From a checkpoint of a small mixture-of-experts model trained on Wikipedia.
Size: width 256, vocabulary 2048.
Experts: 2 picks a token, a sigmoid router.
Training: 455M tokens, 3474 steps.
Below are experts of layer 4 (counted from 0) of a mixture-of-experts language model. Rows are named router (the router's row for the expert), down (a neuron's output weights, with its number) and show model dimensions 0-255. Each number is 128 + 32 x the weight over its row's rms, rounded and kept within 0 to 255. Numbers have three digits each.
Before each expert's rows: a language model's description of what the expert responds to. This comes from a sample of Wikipedia text that the model never trained on.

# expert 31
Description: Endings of header and label words in sports statistics tables and infoboxes, such as Player, Position, Rank, round, Career, Total.
router:155178111122172185139074141136151157099127085142117131092175154146153128110115075149110129100122059125091103091145090139123112038139119163144093101134098162119126111110112196123128159119187063086142139093154065115151139117180128106170122135171093102061130115140129181139158109146155097161159097078128136118136125117140088159114193134142163101125123190126119153139140155158094115134155112110147207139062115138125185089142136133149143149168178145055120188099122108103135144147094109117055150153097139110129126075081137135105216167127107075130162170120145104110098164097109114142138084075136145118121182144168128183159137160157182098201109089098194198119102111142104135088139106073066103105113085105182127136121108183187148109139165173111147125105147055147126115157103158
down0:128085110125147063135145124097163103116174131160183130114190159186099094172110117096106102139107122143157085105171098171129116132127130130104132117142123118109102067162124124136182137082125133120117148103118213123148161107066164097139077115146064122157136132073100140146112165138110083109112173165113169155107076114117123149133157125143131177109105175128121088090082187115136217100126104143141108080072088066099113103104165122139152123118151149167125152153163204116142164137061167160096082140132141210112153157124195104093167138117097143121099106144168171129179154120105142134177155157052117145131185125132161086083208129144157131178103181117173127095143187116140039121127143126121149149209132140125177142075100136084117101126107085144101160127094113152118091125100184
down1:092148171123160145155110115136106133098127195146152142077107101146116121092107015146137120132160099128145105093120137190142119176144055131092126164148127105096156044123150122128129160103122198125096070133141107076082088079099112119143110101112136168142105173113179145163093202097116123134125117165122085134159098095121123101109119136095073129115067125128163180108135128143123092134125163135134123208119122038071117161080150093172142120127105096156144178110149139114075143153129094170069126098086100090096174085129143130078092115182177111141087132109110095102095154127179060174167118150148108168125094182150148099165098114101112178167134193124128140128099093124152088131089079094137102139147096152138094184162050154120180139119114090157103123165077139139131126081174116
down2:056089161090142135116150180154072107113132078077078143112177118172081145091140114120211088141124178127152084115093168136100129149171089116136134058179137101120105081087084150107170123129146121085148065176137164099134103174171147088160164099119097096101109141128162119130096081129151143129153117086142106093101099123109120131169128174141186109137106190120165134169121161142175100088127118125087142145140147144106123165136151165140130169140142136126144138057097105172144132163080086096086097146128151134178168061091085106102183161092169134089148060100124085142193092139176085082110051147092083149180158155144130165119084067143061099132139108140129164110080113095088167100185126146121131153112159104113117162119133086139124116151133135135058118182147135118119186150098091
down3:152101049115099114173111165188130085103094111159111076149142142100180105077097174109094083100115121124112145159163078107135137190110162050107102106168115137138114166142150110092146126156134102112125116154153082176143085103124096072127176140126150154140127119119055085155172151173062122121131129115127091184214123103111107151116115149178134154100152122178173117145115133126172088152133141217171127103150168135088157084161186070079204157127133171091108126158127125100144118152162082119124167152152106089197134139123148135131096104145125134180135101124077084079106116171115110079092135141099106155143136172152095205141144099169149104106137152066086123178092076139101134079164163176119111145143168106145122140131104121141143155169150122125107136132118059140170171168130207
down4:069134154138106151086103190150077114109128068144170086146073120116121089130171160105061120143178045107133176147155192166102109169134064131159130178120113165150026092069110103117078119133070153137133105115155104148117124094174101141109094195120158171154101141115169101127072105110070143111167184150134102109163123094117085129096122113130160138037136096110106097136155175116101088133143142153167120158060096107125146094113123078129141133134123093193063180148141135137139130146116084110126115098132159106137123116107095154214104130153070117138115106129113131121087098094159149098124114097142133111051102156083143165158164083067162159119153130125149154093157116162124177149150114136093148111161118135129150113132079209159143073075141178146145134118143122083105152179122115
down5:118147121103083105124142136114149055122095167157124139123163116095121116135146096124116103154135112151094145145095144100113106093135134082160134109162168138159110138095156142105156101137098122115065089124128121104067127090057125190085156104104128123186089147154133108120179112107140140136123094155174112194074176161090135104096122163104102144210082143172089160133164103186184153155176163169122157174153114123163127132129133084179101164219160089092192122088113132224099091152058100142148130180085096085110096178132133135161157076143177147154096095120146082112086137151126074110154092156141164099173133143155145086131116088100114142121123143132123128143172158129129163083178140126175154086146165110130111159138058174108166117106112150143124071115170097050156157138197172
down6:126105113094126166128085082160104108160187099083132126132162137136120120121092120141149108175148133128143096103135101176138133070088131190151144091079202130109083135186216083114117169087119142128147129131158134073155169129145090114083118091084133155112176165140184150062102138159061174123108165111071103066160116131114153090139105204150129159082146156134136044097132057139098115093106091152133140082118135179183114137101108125088114141148171151156135083109133160127096151165106101179192068148138187170149136132105131151188103145146130118123113134127105116114116104134110103113157122121116078095144120155105101119138113080095093188084121112131108190080105116127114190112090050103103108141177114154107109162102155128117223138146167112101119123086090111157184179164164111
down7:087179131144145120150126180106140133133153116145164137065088138135135140106096105133123126115141162093175107058140169147151171128142080144172202142098106098154141157117071073117174160165145137102106105132080125126177125134179188193172159137116098148096078144109096136187140128176144082150172171038128109133074082146123103161107132149146094058194088135123102102153081197103160175168117130133140060128171106126075138099132159127108143156109123099105158135140100153110098089132102136075169081122114126179123201151127123105129128146116135110123145104113095091155143162118095102119104107133105114149134113125109199103121152078122081099161140115140161149155174105059196089099130096142163078115140183121124105035144174088099068099132101152144163162101151103139066133089104180
down8:138147122133130130138116109144129125104127105146150163165091152154113133147098122165100172110166138124090091205124135147165123142159173131116135075088175070067070192110081100162094128137133133135113181106042163123193146093129139127088104191055131143169127124156085141083094135053081139146144137134148137149130112116099145145107157149112100125170107176135133145172114138107149149128121102111103119143089162173178113081094129117138132074101155104094113066180148126141113161073104182061138085068104151108094138151128118137123128164075132165130151111141141101143125180051093134158175076127198134060085171094063122082108101131071160196126135134111099154112159111129100160085126116182108144108119129171171116110201112160114179104114095166113126179092084103177092167089157102
down9:106204111127106155136132113160163088184146158134099158158117098118104158088102110075116164123103080146118123165104137137114131183152088102040160111138141103136116140126164123160104142126111212140153090144183155156174101125133147120161116164195077097136112130129128195129132157123146133054122176111090140064189103124154133172154146137138139069106090126099156108073128161156147098148101166121103127135106148082096161134131085166137132104083124147142125146058140166135110132086069153164077156086148126141134184017119109071094118087088116162161150146138151090169088122128151062092077167113154065088103147139108074129151091124102131124191151146132076139128074067199165155106108118085120105212156098152094122156126074113113130104163092124107140081106113121108117110119123105
down10:127145111179171100121153135133148089177127137133170166194106088064025161142136110196095099148081144135071125167173124135120132102131139116154080135119149147158070185148140134143163092139097123090198188079136156114152124145154169104131109116026123142050134134167139177130144152072166142155136117119125126144165193200126133132138083156119190171140067131151098125108131096141118115144161043091166142116080154132101157133116092135169155106125167144127179120159145092082098136123148130127159113152144116129113148162122117130184140174112107105067153121117088158161133161140162105075163095091099119110119145142142107120155215135130091120105098160169165113174128133160126129173152155145121145175095084125029132136109124173082146083085140113160109104117181116181124146103089101
down11:131203110076144201107109173128058121166145116121169070092109188102168099087170133144132110123097158155154151153159141126109128067153146133146182065171138123143119103180173105171161143107107123090140175116152085106075132057149131114150197134165125155059095096164131085112091158058150160128107098152138103070173070160137134136130153149148133195116172114077177140131118152167142143141093181066138123085155105084111133158126074126138182143111141147134185103114164066105204141116153025145140165128109153144154119091088094173101115167100120123120116094108168113139141129154151107122123146137190145126104146149147100104124124196156164149104164117091126135100064153125162167102113080078149152137087122155171113137139132079142132145075102096124129177122090091137135141135168143
down12:114153167160077139129159145149141109093063170171084124144167154099172083114144092092160147164122122121097122125091123107110159095138155183100118164148081137132181099049095128124147107131132107182151134172179124161147179046131115103072173088126186118141094113145132152159109128173121150157099159126139130123144144156086142091143131146069122146074136149162118138105135087145111159140109131106198137104073173161102156084155177087086089184133182142087111079164108091116135071090157109135099114151190107143157154078089130120105180137165092159126098144145083107136079194153154093085121072070145152150108109150125142135121168094130103136110130138112115054041095105128153176116139088134121138221131109127121151111158132110135133107110107103077174111101126112125245123083105148
down13:113129069127135178146162132164125114137114131093149129170095141074103163146161109116090139170127139123140092094161099175082126112098188162107109112124129143198118139130170110152152136160135119083063126120168104107126154145147145139177137131104161144137138133095100220134119150116199105144070135154135143143110138181147128139110064080122143185116136174121142122199199147108127148102132104148183155158128164090120067130114118128116087166165226131143151077181103133141092102167108099150236149132150229141141175074112141112139150154098070112097166104154113142094139135173115068074104112105134160096116142121094154148169146206120074099106174097147109158099113112136129102096099116100126079157056154161116136155126100141148148154042068106136164154099097103113122098113113139
down14:141166097100121162157131133146141086136090117034136112162113108081095118067121172138082080130115101130107099060161170124147131139124111143082158080124189072062114104100100108116141171093182131084115055145152077136177156131189145155139154134061124154131117094148128134113132168081175069136077105101133180192095147125122117097124106089126080187109130118085095113158109106101126132087109194133150109166046138151102190112070144113122208069089109125081139120161101084122135158167140131132105146121158120115199148096131121153134125168092116132134165143122134139111131119150161123123125104111157064106112089179103147116117124136097091152180132110107140221086118080142129086168176138144118171127046096142140137188176093110112100117136146145089131179126133132084151176106126131
down15:119190041085130138086141115109112064123129101123132195087080101150127125075134140058156134184112151153138103130139155171145092151150155142153124062119123151091102164087112157078158110185078098103124153169117133103119152084137181116077189122120149177116118162155152149092111095092154106115146103137101072132149132167173165089099121163094100141109109108080085111160147134107080071045165105137126126134127160159133142184077102195114186122109157185155163097092126113127141090094090167096143143114148152140150185081129162110106167120138095102057079163118145120148142099108089063123158095123116120096204105178176152170111157116088104112147065156160113179125096093139146106147090136098109155128089147153104158162105104145131127127160151195091118139171093115185184147151137150
down16:164075159119154105117121144113137100104114143141134082125087111096107082105112143154139124119154141101142167143099105165109104203135106042129097143144131164096169126130135132110098098198200119129123079107096177133139121172092152164196145141104071138155136104136129125116111099131131124130166141132097132090164199106133149163126149151108184134070096094120114194113134097170146119175159084135132137078130098107157164191100158184080147093145070127077090099096131124118089083124074096089111173143099141146142058150164168104097159112125135102181190133168130129154172111078195136115081194205095094129150116163187193094154143123095102139098139146075159123173125172199120113114120074153137119115124123117075144175133145160135142162137185106178126076061128179118124145173138130
down17:114088179097163116142134116128106152146101133125120116131127101151110124131226149138125125143128168072082124123143176182154163124154069135136089108057114140122144132128128132139117145069139111130152099145156148117127115149103062138097159097122150130080111134179144149098018155119139168134173172127153111139108073110155120148132140186081141158179112157148094070144165150091093101152177083137166128094137161090125152145133108066139147106150063181168169125098146065134077134131155092060139128131135091121139099080123070110069150099130173080150143051145083131117110114115121216123097117056164162147100188103144106085185111113151081162101171162121106067090129150141137151175138097112111159087059117090112137091126117112194170112158115078128113166144172143150130154144094171
down18:106099107157072161165120195116152114167134103127144115145167135123054154074135162121164138171079144205127114176176156134084131083125170058106122151153086099109099136156152138143143101163127120135110122124079170079168088160105175171144111144171080138156104121151073077086114169159136103147124126094166178092140185174135103140129138091165098130106124105107187184140156121165057180083144105141135137109107180179140124164147095148124158115120170157143096095102108028130144119161157149125160115137147122115113138143134106164179105157116099164120130124141118105112166127124176058148169145176125125079085174117117148123096120137149135102176133129146138139205147127171165142186148101131147163171133126105146084119109071170097180173095075027168128107098056158146142119155162099
down19:113119097132103114125137148140082130117131093147173122148048158129170158210152138148105127167107161147148195087134068127158098125150084156100176164170139112099190155164182181099178166113118133098086153144114089134138080127124146105126169141107133135120167059087109134155086066142127142163157139152133115094121105094143077184153132059156090131119159113125132129132216095107110158100142139194145155168049117157097075164151090135133171095153107048091121162185148130105102105128087091137138113133091128134107068201093135147123078117164129191155099084083152091148063167089098108137084114099146079141165102160145120113159169139142143081128101155085090121160185189128148172097136091170140105133147126093139118133118146177185095077163140146104137135129165141131089169146136125
down20:053089102199124142135176166129178152122123105115153085148152090125085148106144110105155153126071126164140129090084179106164172224122141119096113061093110112122096163107055082123140207151064140124119091122161142058118107155127085153118135151097148081120173106162087138069146170143166145133162179147151133084119086124147128134153063098123053113094099151147129141138121087095112181181131136205091098091151158162138168143097139102189122150150105176130121121147036131112107109124126107142131147071147177066130170169143120179119129114111165134159152131144146121070167140162132146087179129144133126119094119109112158158127086172121094145104111111109110138135170089095159150191164154116129180122091116084080113129139112089099114135094145118155118218105146098177104123128171150
down21:158116083098118119105107162129199087149111123122115104090107147077090182154099155083124133112092121114147087120113149142158142108151133040132110164161166099147146084103154145075165172098094153098084135161138161135115119202056123138090114118154170147090134098082102078113083175119092120088125127110143167141191163135065090100148124132124129144138167119170128088157070154138152121122122160112102088092124149118084090179072121114082172117101125143168132154143135141171163139181118165159144119129170138165079089133206067155148091145049147128190127158196090133140086169140111128133090107166088067094151099160175129117083109109156113196112124099168138126103109149118215165117098137133167152131097132112110176152156094149166173134183124106125066113199134112142096080164131118
down22:153134086095182113099156119148141057086175110159110136096126116138121055140134170099097088136122182108171148136145127092143121147142163125151120174122151106102112091166158123084153185192135104123105141074152190117138153081145075113165118101111116088200149082140123111150070116149203105133062122127110128067073139165160100129137104130065116093095097151174065066135147110113150149135183087097144138132136107150127123176126102167138066147138158159146078120120121120145124142136079112072127137132131138154114159153120093162125123171140115119125155127151128138066139142131123191173087138198108121152109124170161134158177154135077150140138060117113110133097163173118093242099076109170160167153179134134125166112129091237130122129134178161100096144134077127086148163090089122
down23:080129124175087126179095132191095118103115152087145123140154116104130163067153132124117118124120140162151139164127083140132105053143111153068185082158130133136069152162127145155113141118159157175157100109090166156132127060116183126122151074106181144123100175151125170141111160071106198162104136125101188087143124123110165182124167114171046107139184129053140083098155157088150058113155095196159102155095123133125130133126156112138147101162120092107113150155116171119109127117126137112111136151126115129184124177184156107201104179165147122173084121146110145114169151140161117062133138155076141104100066182070160093088104093092158140107148123145127109081153116111130173148166113157123120090179158108097133168127101095113163151148121152170200101088157180196071165123162114
down24:158148132097171118172101102115128140141091068081160113133124124086100055115057168091133104200113148185138113084192111170100127094145153147146131126150134149102129143103109152092056052092153125087167160050101131077107153148169127103129113104154055096057095143189119105085128097179135087202185102104121155151079143152114142127147166121116178196123126152190099038153143109154164140135096077118060181177125148134162127148102129122098144143111128146141158152109129142123119191105109125122127144101155173178053075099076090090126178140117099119124109131068097171114131147119103153161135130081094156144161175142150087135135120130092170129126135142063132086084086130069145119147143134174144128168075099090125121121097129136172112125144109141151154171131149129127135106113115161
down25:069173119140106133073103131054165171150136146088100108123188096111136109121116173131087152116094109107164069117160087172126047072115196157083112138137109118152109140127140125068145116149098085125125184063116187071074157123140111137126063128159116143131136126121133128129225086158099138143150088216104183094071130093126150138128141109130140109136033163077162112127156127118121113088193121103177171128131103131141096096111141132131098147154110148090121160126096107095197069129076104130120110177145135128176070149127121049133141127129125100109110128118112145112141102131128116142178148104134115136136079123144087033155131174112142091128081168099124165127130155115150052123160081127092094098165133184088149145127155167059117133104098118117157122078180131164132129125147138
down26:137113114060079130116124143186092117136143104137134126080143150125068134207120184121113146121059130145124090182101119152157099136107105133114100146199144129134155092117117173125163128145107121119071165118092166102148165077091132158086150147098136176156106132092099108125126139065155140071157162186095152127126174101142121141094160134123164145159162081131106073128120126129077147116214146178106100102153200129146085145133097128119154115149121089099102118181140081066168135150086133087137189160096134115145062097106107067146093149200107113097136071102124115135113116109110130128167164149136118092199094186126114140143154114106169149120101150069144155159200165157102116150068141134134064191083098160098174116180164093121131093078142148109084111188102108078091129143153083
down27:130113116139161138132170169157111073098176079148158129153056135134138173112052067126116156136140116153172190101113109160126137110117146125133122145129153106131150155141150108150099102079111170142130095065094107113132160117112103162127129113175119124216163119099179136143143083177151131090114114110148116176091140157120106120120090097121127182131153177168188148093210115118141144112148147157154104125173139077148130164149160158150127143100165106104049121103107131164088051119179104131113153108177185099076124094099105099177149145148136108164073137176070165062098109114126114163103158101183114175169186157161139067145096149120114129206135140110155079125106182094176142105134114117141097072119155106114139108111089095155098155084177167111154055153093164093186149118076160
down28:135109159113082108132091145119125156114058144142165107109121180129142110093101191195150137073131102149089148118170172163137107025153136179113133115086127130207117148133095170143124047174158199127145105121085141122124087107100117084121106163160127099125107175124119089131112134105099087151089130109138137125099143144105130087116127207117086119176150182150198129107150141132093202069088128101163090168124115130136156075120179084158105149122137146087143113110076164119116141145140156084141128142149100127102105115144093121116161146167078136129194156071082084128094134126130135127176118076146162132103141079142135145120086132150105121124112119083120182142110187170125084144197128106157129081078126161157155197116147112066054141158137112193130165171108090075174176118141158
down29:192159156069083169102112139139110133103128174146103079134127106072143154164096157158142105124164165125110154135148199128098165168146175055101129146125129101114146125122130140131125153154145062160147147148136125149138139130143135104171114106130187134133138103054088111235119144156111113139197133171144128136097151148137124125150144064173103117088096163136135132111133125097165124135116148119118096081155121121104186105117125130131081118086067155099126076134168107117116197174130155175134136098149099114128162140094090097132125171085148206172071133143154160105128106116155164138104101045058083159127134089090114131165112189153119148098119166138133155145088119141161094077100123180084092152143155127120122121073126091164116166136102128220139114073071131096075050052170169
down30:147161121106133142094104101100160175112103133165085153112139201134066119091035169122196090127110162130100119152133098147196128138155097062046142134113068068165081116097149138119093132179146168142171168156115180172115125099143086139103152106098165119100126154184064136128114131123071107203163143168125097150077160120114161152169129183103190170108090182122151141126105175093166175137140129133161146119093110103122121099138097137107183110097102163134151074103133172118087133135146105113137063121098124129157133142122130051151132124162138106153197113133091098188148128064128075102140121138127161142183154156094061096159091109169190118106143142123116097051131148113108107141161173112152137154149167112082110113126146082177142109099117107124115137129203134130136163132108170
down31:140104083087111200136120076127153114116115115120127161105093163129119074130047162125132133168164202159113137195087130129102136077096208088130089131112140183092121151114131116139125099204173106128083142141110146196190177072175057126087127126132141113115132120159134126126139126135128121144113090091134137101113169049126128161087128103165184149083166148099116121167136097135138147152148077158150093114165132147083101113116113149134066118106141099007103077132162097129088113102108118131097124088183100135110074174121149140179107144146130081146136169148163192097107140132112133053156148169153157134163124091130152130093179133136145152115083109145116110135165136081126103096115144101122106064107127105196141124150211155092163130135097054138142133140127145170169066128146138
down32:114138172088185196154104137106135106080134176100132172159134184121184112146122137159159107131131122098108049115157099185124112142117099073109098156128127128164117110089081146131159143123184157157155107108122097169178138161129111135132094115169175123161119143100137143138131151159204126123109063135180105123085089088129114062144102107158131088169166140120125127153148151131109098076178152144157117157100160141170071104087080121119116158121158138170175062117076105148135085165251138108110083114105106112119088150133091148171156182131101127148093169185122122133154129107068109124148115064118159137092143165111092115130151131201133150098145111156193139140104129118171129079121105109179133143134042030138136133138144152072129204110096134147109111168138145181159115122120177
down33:115115122162082042070158116110124175129058162148113086122105071127098122154075158149138111109133128115091152102128077150127089187098159161138161168100147105124151138127034085139127145141101116123154110176177113150091102141154113126135108085106093110143111104162169186177113129065110115162088147108215097111152166157102139117177151144141133119151148072131097111064151195123140109135171152151153154127182115135138151165106188119161107171098146141162127131110148113148107146114150166088084155180178071122112096196177112121080096096192081165124160054150116197131118111116089142085094108149051077139091113108064162123133160145153140132131137167115109134112057168147173142105122109087097146167117168133083080145083147130120117119148131141106187148148123120091150184095109139
down34:137120145107122105154131176138133087103139097145122152117066085106099117056117145117109144145154139142106133134169119190123128188123188123137105172151167183153145166147161086108148170166106137068176136139147103191171106124101161131098161129170158130129148093104114171128108121164169138141096150194106138121099090092069137117176083139108153176176195128159054088109128143140168090242122137164076138103154170128076160128118155128105092120124126061121153103145166181124158112096123160122168146053194151152099118073083105149145112177106111113152129131113151171171141118147170154148088121142070117146162117162158147191220168110109146182201063157103115163094151118126151168076157149151127111170112125086128135114123141118130071103093117138113101146156150098163098100156092138
down35:073163110096150105099113154105119118165140161141106125136118081128018143123120147098160144169112103113082085159120098089173138104135199128102156116079139164165151135091118078131103076177126141089115067166093132153154174102077130109070141156134144081057168068149151184110158160150183122169086139132138181132131116135141171131155087115136141074107182140120138096103124055067128111175146151085134174109153162151093191102095188143107107112103154134106103161087126157113069154097121112117094095158147166124147048169113102097177141035124114099140156097155111112119126129157131116116108106170115142122124136145193118163153129089137159152128061130158108156160139138119126079089146117155116141084138108160105163100123131158047161141067142160142132176108128131166160209142108082
down36:170151158112164137116126104099138094125146157078151050163073121148083129069127136120033134130107173110189179139142177138127198158154104102165134112108146145126135104132109179136102085120117100128143123126139111133131124151161168184098148110126191050136172089116132114162160143106127079135148205102141146132140089100155163107188129119192171151146134118138198157195112111147108144176124127101103094042156070112159053145116145188102099146131126147097104098122125131150151168164156128139109160103087134134110135122082177145104156126136151090107135103098124151104102109140151129169141112131105074169140165103133047188126095170110106128171141160121087092156168168227113120110135100113103104104144111199106161090112156165113103184124071102157121084129145100100049108169138123
down37:102170124135111102168138141118158088126109150123156121092153115166113158074156109146035095138118094133107090134177098127144132088153106111179108135049122058194124093104175160124153117092128108137116155122116105111099101084136152108140117136156109087093153169093133111159121134101199147114025126169105111157074067161148156128109090130124102127129121153187080145151171170154090165109090072094113169093118180159130136129105135118166102129121182162128091120059140127151068108106141073123138121121161141073055170096100154128145148123147103119051100141099131156071072097198134121129146087154083177152150102110140104163121077143109077176154173144101141137162103164137118066059102118137150151074172124164106105139106051103156146155084107157102136165154097099147087150103143122
down38:119143074114161169164125119134083152150143110119157128098136100130102139189135182202123170159135136111127169101116150121151125100143155124132023144115107212130067167132155078100115146088164117084089133114069157124117134200142090137137126125150112123110136113126162130138089163130140168153101164118165127155130180136165116147120055152053078102161135094058110092098111141101146140170169113110138102109165137137161162131147074154101094140150138162160157170171053190132083186152154078175188136124152107182078104119175094176102171146108136121152191109140125148139128175145117143115120112107141102076090123161148145107066118203111098127147110147171139104146121157119116095138110169096080169146135123166120173104165150182132157063103108080108077114214084101131112107120103089
down39:106059129112138064120106112154105138100096118106128117092081079131158116104139126112122126049169107150134149095134126139181109233071183140199115095160127095128152114112115130171148154125095113105146086078125114156123131143141126119109147169110147142149117071149149116169145183117104130098119229135101134152180111103161197080114096101090114127130129108161096125168103116100135148164115212154131108157136151147116096092105077073115143146129113090109174177135137150163146154164114134119114155109124113145140128103080135142150023186111136142087015138107134101111085056094183190179099138092107100212185141110096097175120202143146173130153107125126086143154141124111132108072126148109084132130151116097092129105140123151140120129092115136144153093118191138110077152151111153
down40:140080108099143114149158108147127154114100149064123175141114152103213138105079158115195072190122146144105109153183182101163127120055181159088139144144169149136127133185161148160154137157167208117104116105115138185076127106081159104162083160150169177082150161162129087174115182112128126148127131118147183123126132161144131166132127143149124168112150165160105183129154135163129147168116170130129154183172121141166137111136093093146051155095112164131180158099103162133107154183082141113100127114095105221137129123100092129168150124082117112180095180152153125125128157080148137066100087126103138132119177113107139137119150118138080141034127127170093177120042117165134135166112138145102156140138058105108078134126162112134151079116162163158103121104090089089202141128143128
down41:144093117065115164114169123147161105157120133197161116145149109123205122131112114142142087160120102139110132123108123132160073176154111153130101147121134075110156124125175132111146144119086126124133138220138112118104087145136123073133130126151107179148141122129178145048065178207083097106099186176096132148139160062073130104112139128129078145102166082073110075105187139037117144130123152141065117150087156090069114084107144046122117128129075107131115190115096176154122156127158147137091112151145114157138129135132105113176119055154152145101137117170091123088127123123110101119127174091088095127097131111110159119152144158127077189130120150157145140169161126102124148124132188104128155094068072084138156158090182141090084131162163183148169028154119142159174118140120098
down42:107152148141102130088163183165115074121080094138140175097071117151112124117128104126081129111138150164172143134130176093171128123134101048180168107177080093062165104134112146128117167118100122187086185143144171129104110167097149136120151126102140124093215152144161109162142142216112141121124163068075149148116068141134111095158148156116086173152148133158078157133142146156174128139130125109163050211165105154114121153118119158175179183126156140116201150095095099162077157140130085165139097130108172135158154089115136154117155168114139089098160142162145135113105123163146128144129098110114119091093094135206114127135133096136089120101191131122139027165138113097085190152137142136191111077177095118127095165145095124099162107107194109170190144098120113123117140080122141
down43:103084120112096062183146162142153122126143104101144107126179134149144122149115172042100133132082158105120122116123155106087144091116123076137107146157087102117156107111088086145162126075099128117114147100077119140196089187129112103146061128145106125127146190126183098174130098078167097113131116161150161088148063132177136167102177117185171138155155085133137149142060160156115175094080131159086152145161133135177077139120117156132145152091161127134140082147111083137162148119111148062127151143126145143122138115126183124134106113154112130134056123107152183106157144082147137184137136094147127096089158103144037157103137179147095157122131121099150128140107093061143169128167133141131092135083116124160148066085133123134133159131112111099061164177184206113036081226130144
down44:173127077132070137108111122091102175059174115138140126112108173090178181109127116093112104081122126145129080172110186144148168083099095148151146141090126143146121142144106106087146154144139121138111135152091077158141164158218176081105121167170175092064193155123119102095122110137147114111107117133146136123154146129109095061061112112184110107110160095136116117102096087163077028182092152053134090146094131076195110122113147150096095104096170167172094063165101139090122109165129146133135106082179115097160144092146127195159202117058151124098155154099158121135118126138131155170128129112129089152123165150122104113128085140120049157113102109181109210143125075140132130104185126100141142145095149136115107163118103056121159101152124165179159095123146117112125147145132103
down45:159103057151124157133128135146164108169136134159199140051141170077124143147169133137127133148113109174103177172184158080130091091138161089117148134139165131090138116163110123081143168150121138060067144085101164153105131111147153165149211142121144139163141136093150128074137147158079075105156096124116135131191104069118134135165084121123175170161153118100087122101181111143113154121134139142155144109144105125150106058109118106147142119110082042161101109154152085142137128078088102139085107116084132142089160143114117156155173107194107128134203126175136106133127156144150130140164141113202108125106137172175152094134142140122101110117106107100178102180078145158215181099145125039114110158104120118151155144203171039187139130105176154124131103146150136107152111138139200
down46:078116100142101168123129119151106099085093128117193133162096084145153178185177121120057157129144128181121153119131102137155126166137135132092153139158103154113116130166148158116119185161151148133123091184131133109150068174140115115115150134094087125079134161100188098142075159112124212123050145095103141094100141123170097201100183074090115141062100089123081131089136145123114130176171100169114122157088136119136091121111102128125255114102218129126093171115135099116143084136196101126067071101148172198101092177117134112165141102096135131139119141112178131132115178118094087092145178110131148075144119177147149140150182119137126117126125132121112123138110133082138030123138097147081116126182117099147137131092095157111095106115117128128138076159160170113164116081087139
down47:152130126207080163145149206096112159167151144130173114125115079188093153148113118114107110151076063156126112103128115105087148192078137125155149126092079187129153144131188127143145107094142149087117113137128119104143115141136088171165134112112084137098134109136143124154157113067199134182203157059124127112103124092168159118190090150147099132153145123132095114175133113089100136136082181144126098069122111115120132123143088146105172066117124192104152144193142142119144128103044038170136088129150145148094144133130100118133137090203141164129151127162186206196147136125135089155097084123115121177123106161111181143110175129127150133105137169114147103150091138178165082124109115114130135110135082086160087080152106166124085122059193168137154146106180098077157150134136141
down48:177146096112140139126137097145108144159174145159103148137163127187117116133102143121146148200088093148136084152114068096132163097154093068124142166134156105183190076174131179084118111115150106150152136118119135096143103115180179136131120158204140183086149106153145134182147138188093086128109124129102217121052132116100107198111171112100065160163187090108087144121172158123116155156119112150097112136117087124086151060122081084102138175160139115107193067123106190184157081127155133134147082132088144143110131154104083090163148138149113112152161094121131138093166108086110139107106178103103105118114116180116136101115141120165090136120116183142164079147140124130123163178067068168111073051126124082085113167122083146134093123114102129105139124105108196121054114130122113
down49:146163172137135146160119132139074172118125111108105111145147145129180096105122093137124154141182091148113087199132148115131096162143085069124187187107180145076099095091111090128076100172126131171128167188088180101041180153113114177149125120138086122155138157152126194146084117105124081081144089148090136112140127159121145142142154065123132106124126119147127160143121211133163125141140080131169189132114142146163075144105155088174099089160112102135065135136160147120142172076141130139160117091128104145131090135165139119078127121114173111158125198150161117140148158077146190130070120183105149154062139190139175135101116068096165172123116101146151098052069109113142128158090173118087158195158120141110098111122070135115165121147128158163116172080088175161080155107118160
down50:141159115133147095109039110114126104112115122173185107135058109113150093047132124130152090083126172076101156049114136093112110128120145119140136117187161108099130138116174120142117127112098131106161121080115177121061157112148173111132125190092036115109113105106090141147081180086159141102148113107150106068151103121168127107112133082142120152136113178056096119128076148062127161089198137120154135158144048159122115143131084116229167119122138114100155112137138125065107158102096100151132132120101138108168184173105149115141061133075136123111105177145099164138127113055168112220142125165158076125080099098106154160109104116129133139144106091164129085146124108141109077107168151109174167111121182121147138124154109127138113205110112120109087081107159183130099131151146157
down51:139142119078112088091143117098135131142097163196098171146096095131128144145122195107122155119149116138116150099156123086117146148144110080132129076170179150110137138105112128116130127161123124115102087118095041097115150149094085152130117145159108131129112140129051108116172121075096113149113126186130160152094188146138049096129202129128120136112139172138142075185081173071105123159071193174122107154093078135114149109091148139200155130156100136109118104167104191154158129122108148144123101160193157123165101109102125159099143087102128202170162137150157193093144134106119177141066116111141128109150186158145157129118125137121081114155114150083108146177095123121110150162107128163154094134088168139151097079157063209128185110054092137126130149105152115078120149069199218
down52:121115126157132144130166168151154148155150173069118013099183115144149111163186151142100076139148103060062140111182098105129118159105090094110137126154147160143121135139103120059165178104078127083098123129137058121152125118143154138131165124093067177174129066088141139152145139138156155142084139147130150144101096088076117140115119153100072167125179135119189122074123126084063170181140132099112188089120099102097106113110124140088127125119101125145159150102114146112169113077136066091139161118116182111162161112144094150124146167121124072126145150104108129135120155159129063131085149118092078087143144097122152120136121126176121182072152120104162149153041166136135107059121130121088154211110085108102124161052123165096102113099107067133141113157143177135147208158118129
down53:108196107193074091129175144193194136149133108124111147108141122133123129172089142088145092131091086093119175129164076105125154168090123151104053088172090170175094120135115123074126153148117131119133227149146049170194114137152097121123147136122199162109084129171127142174122101130131113148147135144145147159087134091099162173098123104108134130144130079123192203097147103123112157115090172104105149139081097107108129144120133136114134096123139146128092200134139111117104180159050182080140161132153137133133106134122094060103083160186139174136116155150111137135141115155149191174121101161055092121107129129077119118137153100148170132148143096157165095195066078110121190110108050141138102123111143088196137108109150145111145176086126167112141116142171159088161116150119126
down54:106117143172135115141117153144126038157178131108121142119085134133074175135118127107050117136136122205087137084121111104088139154173063114108147092100100118109169112171174128135159151098086138104165101130147177179113166101147180143051164100069103156105094180150192149147118164062123144069095109113103131138123077109152197069134104107147132141121139118145133128117099125120119109134161140104115137158161144128081131179147152125104134147149147140110160173151139155214163148091127147125056126083121178111126146095178137107182152134138188133136081104105132096142069093124109057077066087147145145135113205187108088182148135099079129158176113148154081174082135137117127161167151137158125063081148126102163168133100152187096139113142135159090130134145113140147146197170122104